Experts of a small language model.
Experts: 32 experts in each of 13 layers, 1 pick a token, a shared expert of 512 neurons.
Below are experts of layer 10 (counted from 0) of a mixture-of-experts language model. Rows are named router (the router's row for the expert) and show model dimensions 0-79. Each number is 128 + 32 x the weight over its row's rms, rounded and kept within 0 to 255. Numbers have three digits each.
After each expert's rows: a language model's description of what the expert responds to. This comes from a sample of Wikipedia text that the model never trained on.

# expert 30
router:137179123101123127193148142095143122134117085134145161182162116169061094147089157136162147109106150166136125088158158131101119119156158123083142068099153099189123120192098147088140153096154122165136155106178151144122151120167128158101140096
Description: Gerunds and verbs after to or can, such as send, keep, giving, plus of, is, and pieces of band or title names like Rot-ting.

# expert 13
router:108167088095128145193188173084121128123125112115139139162171108178053151109113160109184129131120132173150147094159157135107134124157182134086127066093131113169135174173089143088136155088154118147117141126195138106120148105153087148099122122
Description: Words in sports league and tournament accounts, such as won, competed, teams, promotion, and the or a in "drawn into groups".

# expert 29
router:118156075124109107172154132116130162098134117169122181164223122156092125107081144148209143118107152166163120098164142177139133112155163095112154101119152041160115160135082138035151120113175147162142162117159170123141166135158157184122131111
Description: Multi-digit numbers in tables and statistics such as attendance, vote counts, incomes and coordinates, e.g. 42,368, $19,992, 33°05′.

# expert 12
router:143174107086136144200149153095134134134108078128109149169178119170078104121089160131161137109132142183139154101132157130138116135145166139087133082105140103178123123174104148078144168109187119163148159118186145141139167124125133146114137116
Description: Tokens inside tables and technical notation, such as pipes, percentages, line breaks, non-Latin bytes, and some articles or possessives.

# expert 5
router:172184086146133120128157113132159151095160122150111151159143099122123145162139134125212079121106142126179120080138171099117119101178118063095202135091160101132097107190070178123167146099165142110126165126169144107128106167105151138114143145
Description: Opening pieces of capitalized names and split words, such as Cor, Bur, Har, plus World before War, e.g. Gian|franco, perma|frost.

# expert 20
router:176167117083118129188153148092127130126131068156096160155163115196097133148098138119146142143068160180135136082140137115140106136131148144089184092115123103171122129179082145097137173101177135140148172109190132198146159097178125167113119128
Description: Pipe separators after blank or text cells in heritage and geography tables, and the sentence-opening The, A or commas at clause starts.

# expert 9
router:139182115103167129176166138097127128119122100148113146157174102185066095146075125123155145126132151187136151102162163135129118116153159140081142086112136101175133104173107167079146176104188110153155156123187143145147158106167134143110161112
Description: Occupation nouns and nationality words in biographies, plus infobox credit words like Produced, Edited, Succeeded, Preceded, and sentence-final periods or quotes.

# expert 21
router:098160116150132124165146186019149149086147074117071125144128119143096134168099132123159150152177171099149138109153092196099084128154142098100138080117142085153162141164153153125182119150148126134152153153160156110152188182164168151129167131
Description: Prepositions, above all by after described or named in taxonomy, plus under, with, despite, According, and genus-name suffixes.

# expert 18
router:141170112079150137194157144085130138132124072121104150180171136185087111135079145126159139122135149180144132090165149128145134132153152120087162080114147107161120121188089154093135171095161118146162161133198128151157148091139141154087131112
Description: Line breaks ending infobox or list entries, closing parentheses, and words like However, non, that, which in expository prose.

# expert 22
router:121122049061141118178149146117115107093136070110116141147166097147091106114092141109141116137128183166120160120172144183118109132120140122123150096124183111116141106161129155067169141134156107180163199138141102125154149109111144175091122161
Description: Blank line breaks before headings or infobox labels, opening == and ===, and opening quote marks before titles or nicknames.

# expert 23
router:135173100111109182150101129092119147121145043120132161112166103137082075109122164129179177135092105168085199120168185141151126114166134142138089100079137090130115135165097196101144185081150153128129135140176177124137170118055153112106197104
Description: Words marking series parts or abbreviations, such as Vol, Part, Episode, Jr, Inc, v, Series and League, often followed by a period or number.

# expert 24
router:138174107110130129187147131097137130126111094144126154184175117170075132126064153142149126120137149184131163097147157144100136136156156127089157085108154099171141111175098144081128172081183125156142152138184149130153162129160137151104134107
Description: First names, surnames and surname pieces of people in cast lists, results tables and credits, such as Matheson, Webster, Nathan, Jones.

# expert 19
router:143193112083153144193173167087137132132126110119107146172167113177082118135087125127149126138124138180126144089153158128115126126132172146086162076093159104166111111186096149086137179102163104163163156117184148146124158118163123147099117081
Description: Commas, periods, closing quotes and parentheses ending a phrase or clause, plus table pipes, as in in 2016, and (NPIC), in prose.

# expert 10
router:157111124131113160134131183126140124129147122174096129148148167175100124155143118133201146157172094161104148101128110151149092089154161101072122097132128101146131135129052143125191128126178152169156171124150135169140176131114106133100130126
Description: Compass directions and location words in geography descriptions, like north, located, village, coast, and the in "60 km southeast of the".

# expert 15
router:114174099086104127179152160100122147134139090166124148174164130181072099130093133156159119121141145181142144071159167136091106132163162121088149067097149108166133103182097154098142171073185109142164155134188148167126167121162123158084099123
Description: Inner word pieces of German, Scandinavian and Slavic place names and words, such as -heim, -sund, Frederik-s-havn, Lju-bl-janica.

# expert 4
router:100165088151139166150163145071118172124151140142126148134199077194086113112110117141128098183131100149106113137153117148142111155132123127075144087052179128148112150171062154143148117136139154132166146165208115112142177117157123168124149106
Description: Infinitive to after verbs like forces, managed, orders, and modals would, could, may, will before a verb in narrative prose.

# expert 6
router:160189104108140123189152134081139137135122095160112151154157135190063099148098172131167118128137153182156141078161153134136124126155164136085136080107168100182133117172088148077145169117162134148156160103186151132149146121115111156112134118
Description: Month names and day numbers in dates, plus in, that, well, such, since, both, such as (September 2022), 6 December, as well.

# expert 0
router:143113094105083142180122123080094132093126105108106167119193113208090154115049089109158098176131080136139151124192121134131105152181161102070141097099194102116155166144109147109134131130168128145167147116190138103165166202122169157107118136
Description: First one- or two-letter piece of a capitalized word or name, often after quotes or dashes, such as Le, Ka, Wa(ukesha), We(ssex).

# expert 25
router:162182083106097121171101140104175126119121061160169127134158106145112092175106144139163137150121162187198115118155147162163108115124210082097171112124151097169143145124084166085130137093166111137100183109138191157170157147091160140083153088
Description: Nouns for records, images and objects after an article, such as photograph, inscription, letter, plaque, picture, evidence.

# expert 1
router:123149124156132176195122124142165158080099098116078114134189146128160130125094137147175187151118120097170146123127117114155120142121205125093162093125123100127121129151072115102140189124195141131178140111140124092135177181114134145106140152
Description: Ordinal words and suffixes marking rank or order, such as first, second, last, and th/st/nd after digits (5th, 2nd-round).

# expert 28
router:123190111100153123192146146096131136134100079151112155173180112181071108141063115142174126139115147169107126086169145131119127149142156136085128086095135107173125127175102151089144162099185123134128171126189143137144152138130118148090123104
Description: Words in military and command contexts like Admiral, command, Combat, Emperor, plus scattered sentence-final periods and table numbers.

# expert 27
router:121167099118158120176138141089150146124127092138093158174167124181071113148081158171163125120092150180129135092167151145127110117149160116078174065117140095176145120167095152086137166115181119156158151132189147168172169110165131159109119114
Description: Verbs and nouns in descriptive prose about animals, feeding and habitat, such as feeds, includes, prey, consist, deforestation, and commas.

# expert 7
router:121127072112104139128141135120176139084103122142159154186157141175096117163120132122194100116153101158154120136163122136127094045127137147115116086117138110131116107205116178109155127094172109197158128165145144111120143128124114091160141110
Description: Name parts in universities, colleges, states and US places, such as Kansas State, United States, New York, Rhode Island College.

# expert 14
router:144115084158141139198159162049136134068148147151115216158190112164071149135084118181146174129183108130108158121162109133087116135121148088102144100133127112190160119156114174065169150131142147123173113187156124092143170147133178127097166148
Description: The words as, became, was, considered and the following articles where a person's role or status is stated, such as as a member, became the.

# expert 26
router:130142126167122143177159093088136091123125110130114142169153149157104145119120140128161162177104153126125166140130129210153128110136140131109139076089108106118206111118143180107150115085158147158078100139179146138100121125116125189101124085
Description: Column headers and opening parentheses in infoboxes and stat tables, such as Apps, Goals, Total, (EPA), (protein), (aged, and phylum or class entries.

# expert 8
router:142196105098119159117178163097175133071111107155086171160125141166118087137082102121188096147170129147149069125110152124111139114170131115099133070115201042168120125173090201090138155137187127140106137142169095116114147129147115157126158099
Description: Abstract adjectives and noun stems in social, political or scientific prose, such as social(ism), human rights, political, military, religious, short-term.

# expert 3
router:127177120097155120184149128097126131131137097118119157184167114185072105151085135130161122132131111184139142082148149132109121137133173141091132075103157101162121099192108152087144158089182108158129154116183131122160164114167158148083126121
Description: Dashes, list bullets, articles and plain nouns in discography tables, infoboxes and lists, such as chart dashes, Starring, Genre, Ministry.

# expert 17
router:131165109091152142194159144095126147135142075126110151186172111184062137136079120121153136126115124174142150090185152142123129127141152116084136082107156098160119115179102149090143158096170128157145181113198162133138148134165141151095143100
Description: Purpose verbs like develop, produce, deliver, build after to or for, plus commas and of in lists and technical prose.

# expert 16
router:164155143146123105176113114128152154107141092156108132126152121129139090140122105126128119142145147173161191164183184124109053125126180118074159131120190052171107147152142152134123148108106144165117163120140132171151141109136174168137153150
Description: Wiki markup tokens: closing = and == of page titles and section headings, table pipes, and line breaks before headings.

# expert 11
router:170145150118131134153145137067119159072202162103123148146201121127114111176061137133198074190172104196157159092092181182165104133148120095069102067082165115105148140163131168117163173109154100122129129115132114140122164135124114122106140120
Description: The word on and punctuation before dates in biographies, such as born on, died on, (; born, and month names after on.

# expert 31
router:153176117104138120201163124095136121136135083131097146180175109180087095157093139146166145130146124197138157100151153133129141127146149112081156081106147097158132112173107154088145164099185128158125158113193161146139157132160131149095109120
Description: Numbers, units and punctuation inside table rows and results lists, like 10, 57.74, %, kW, mph, and commas in Doha, Qatar.

# expert 2
router:153134140137118189139129113060167185092114117137134138148219126151094095156126183142184147156097120152136178089133175151105130073162140122104147095083164096154094115144096143119151183130156164183130132103177177178105131092150143150154151114
Description: Pipe separators and semicolons after small numbers in sports-statistics tables, such as 0 |, 1;, 3; between goal or medal counts.